Experts of a small language model: 6 picks a token, 6776 steps.
Below are experts of layer 2 (counted from 0) of a mixture-of-experts language model. Rows are named down (a neuron's output weights, with its number) and show model dimensions 0-255. Each number is 500 + 50 x the weight over its row's rms, rounded and kept within 0 to 999. Numbers have three digits each.
Before each expert's rows: a language model's description of what the expert responds to. This comes from a sample of Wikipedia text that the model never trained on.

# expert 54
Description: Word-initial pieces St (Saint, St. Louis) and Am/am (amalgamation, amateurs, Amendment), plus Un, Gl, all and periods.
down0:460478518507429499469564425480447497497440574485487494499578494512483473530496500494461522463520425495396448511428561487495542518492509535484558503486487583465507510542548419525375407418393506447483466454467551525509573476503428490582505475478568439496539485485551544537579514490522336462498481440408440539526483515578567463532622459546534489474435495557492465553490553406512538546498459451517503531576382494511534539537436513506509471514533512460476582482502473517476473490518564464488486519518494530476490416608497571521456457529489612564511504474539411467441515471611469549524533557407435565507555503493540486406460543412518525535595417599538632580489446539553494534524486465606518471457559466487478441528619524603514475526497476523474541516477572436625554557491408

# expert 29
Description: Temporal and contrastive connectives opening a clause or sentence, such as After, while, despite, but, during, following, in biographical narrative.
down1:429464546499502452514535495524535544481427464599565552553574521524492557509539551458551539570460455502460476465447522499492456428480472526492565479561420446518533500504490573449472478470519544472450536571554509534534539515518607545518488502562601513396516485451561495516314614479514477499497454548532554492476506530545426467433479520475534498445437579525596500491547518453474517524483538624568452524578514515541424514523532530517439513408436560597567466479506454454451400489574584482593600521385470417548496460481500508543467542517456518449480474532519506551516549544508562603398548465498453451436477599502423493416502558581434456445517502433504448503571461492487507560454531431421459587498569385491487543495496441513512448498522475593530527508530502596503571472451582

# expert 21
Description: Backslashes and commands in LaTeX math like \frac and \hbar, accented Latin letters, non-Latin script bytes, and pieces inside foreign-language words.
down0:487418470500431584501538528505502477521424442554534417497421500406504551516587509453472466531499570472446413446546561428455533368504483564571487508499428397472432485535508476523447535453449479607534519501595514509468571453514504497527484525543511506534500493518531503456563446450570526567506506503523597488472510517508521640512509458519495598513427472542433540593659501503402534488521487527575517429455519546491524551488561510448579500613458533448399517575536545497510495440491480475501499541544397491462507445474404507561514480421424627500522448549579538527501475412613545486604530571559538537460562558527525556441540475529488486530485477541474551467540515466527578503458456513520435468500486500554515544498596549528545524529390558556492529549579569552500588552486527

# expert 51
Description: Nouns for groups and bodies such as Union, Party, Army, Council, company, plus suffixes like -ation, -ment, -ator.
down1:366527426500513376453496521485535442499469510444484551442478371438482549514443405407430482518499513462532544531518520499509494495440517526463424498518444489508392516504540533502539584383540487510505503561588517517438540545453416493521415457448474524500524441417578552596566549463521585409503511509596451582514515649541484513474523468565544507471418492496537450475471456499520502550569559491467599446420551495571579493572509538496526536504550501471592500538573567580541476481571498422577485487484525501599483534511488468462499521547465490482454578550524461473478500582471564531510497408582587579502464459537486461546490489487550614531582515506520518544435577505486502471467601503442543439453467598545510535504503480523530547455425558469441562428596533446494529542468552

# expert 25
Description: Capitalized name starts like Can in Canberra and Canadians, Preceded in succession boxes, X, plus pronouns it and its.
down1:502480677484480444421568444560442550441459567482573607523467529561526443530504459426513561557561477533422473424518480535531468514457497470525467447533610571508528440571530510517540451540486452513514487527528504495520545542429559459515457551406619508497467536422473511483490521438545422467486609456547586526453429538500384421496549482550506502543540464522587568571542369503538503488532515551561510434531518463532589497526550514562530445505557435526519528569484501518442508530407542499494518561474537498572419458469530533564491457547540562517576473512477499553499458440477477426508445529484496437543474522465545527477456507423502529482512483454547462595503499584527523454588597476565517485502466502417598582554587422452462460536559481467553490531338486503562466590457470

# expert 53
Description: Verbs and particles after was, to or were, such as brought up, set up, built, made, founded, established, newly constructed.
down0:466515502453603483471494512470503496465558478520492506507419494431493521583477505525490515505534387524484489483421567396530461394537488552451410518548497531487492508408500463479513322467564495527385555488465454497508461491539542501470444577444573494418519439455500401465522503550595476502442508574520441525451533442455554525551477539480511553415469566529545501475567525430519497526554421454487537550447516472404558491487554517440526398419608448491454479530486554465547430499487481511471576532462528491480445448439504390452566523493491594473513437594452460477516529533464519574553468561572486409426539548500608533473496562585512511491567465574531594581465507527530442476449499356545519542507546501410424458435566508466550485514527486544570506569489403481494418512507483

# expert 56
Description: Periods and other sentence-final punctuation closing a sentence or citation, such as ., )., ." before a new sentence starting The, He.
down0:520468591436558481382435483413455564517543450531481437476460454429425437562470515523530534448491578507491468494491467439481575496476581532469408545568497519482453520594444492491472547492497453413462496506403530541579479468486478522536573507532474465491487383499492420551456572537472416428591585422492477577456468490467577425494538484585485539537440535576524512453572565434541565455514406512555543599429477537539470554582427569479424522507513515544438535502530525428508476594430465590521446515538588526507460470630488494509522487487428512527420563512482541520476574496471490445528489438510459503526426501497505539477445513490610428526562521418463459500443537399528597487465455465513479467514513500424511513540509580510506408496441580626455459554500495466430422497448507

# expert 60
Description: First pieces of foreign personal and place names after colons, quotes or country codes, like Pr(zemyslaw), Mor(issette), Z(immermann), Nov(o Mesto).
down0:531463497475474513534598504446578486540468528530490513535455434414499490492480496517483467485461536466393526521487487493525466496572487545568585476556554431457437558532481525536440592412459458466446443534438482471527477543456533580416460500485534593595495421461499566433440514511493575512528591475496603485539412531461556524528419611511539627518441506480539445520510481507540459470510441611528503477466432443509495571486577524504507502513527523472535555548453511504468460463538619489497513400500466483476499567568530374505394482535545598555504613526548560385514510601486541533477532487511515437561603524448497543461539526400515449576511536530488574491524531548493482431523400496561540424456444486523413445495405439454513450479502600628514526505453459519540421520475503

# expert 22
Description: Mostly "the" after prepositions like of, in, at, also its, his, their, plus the word-start "ab" (abused, abdicated, abilities).
down0:565433516485583485516500556519499476469471442473570614528437494388541510417477488446544476673498519535414534504552494409480525490513439481428536537548525434494498532444485480433431588504463581493539561419488544504521590473479484471553533488490487567480501526492525481559463510515669402507515558588438478424433529564527599510536461515519432473484428530452387439527458517538483489568497597438477476569499500475505399544436458551471406484485513514523492465637594444524522541524484546507480460460525522586537483472498562548530528439507433493553417575480506509527506511510504540490529583439600504558527449490513417411538464526490482493565536470467409546578460512459536482488542442446453454575458502472536563546504528520507399525553512568413522502536492425540506431519589585

# expert 41
Description: The particle al in Arabic names and albeit, end as a football position, and lone capital letters or numbers in codes and formulas.
down0:404518467513511511550456535516525531498472459577440532475520526418437519529446605552497510536558484514492489487550536367571514481500473506473552519549472579490436494541482474500610462396496503466499498493534521539511467524495459460516569515362490436505532448504593466499438565494494471540480562456503578510647428508537492513450469520559485482566431574460473600452549518500640315478493525400490479481529456492502614515505472543537482505523494492472553618390484535521490553505536553500519461481530580444517567487591529558494565542529509440501589450456479608366477470502555510482538514486554455514400512476529557509479425541474477513541476585524450542532491470517424482566591543471507520525519554435502556476584448481564426553499545548588518461456578473614552535484472480

# expert 59
Description: The word out after verbs, such as drive out, and common nouns after the or a, such as area, line, school, aircraft, company.
down0:495470571453472398492522487557453518464473504406512501440506529532505503530521435546514490492572489460570515480407421528572448509593451497562529571481528539494517459466468480518550436501532535621562463520436433445526472547547551539514619580479488541503541576457497450486566479526530511593413566483405525509440412509514508570537469423491552543493569533494444501477410440472508418570480522520652483432436490507540491439448462455410459519518488565515534516590521482540526541501466507468446586581565512469506496476448549562499496550483598500563517570472492518553434533474509398386416574551498514551563464463488425536525480555406453500540479517449471589538508452477638466560536514471483541533468503430510521533461489423413435526469471462563510495533546449356575592540439516

# expert 34
Description: Single capital letters and first pieces of acronyms and codes inside parentheses or tables, such as E(SP), FI(PS), D, O, plus US.
down0:456423460469560509479388566506445479599439613543427533554455502539535468528486546450583523480484581516554560591528570565488527499435457493482584479456465548574527481496555444437470443536460604496527541531437507476540472469525487445581403560457436552585450482449441502441468504503469522557605533497494528507529462479440451446481444459453453549433594477464511607504544437479510501460445595509495429485537434553537511563439523564471495468472513410518401441452510541500601512465449534423449497546408447444556422413436515525515520532506623490564523491463570596516486482487418489440531548597514570448424488606464452539528489538546449466477514477572527502532584515479439511519571445540525438549442541531455512479545539409499495543622495494459463502481489474524567433457541512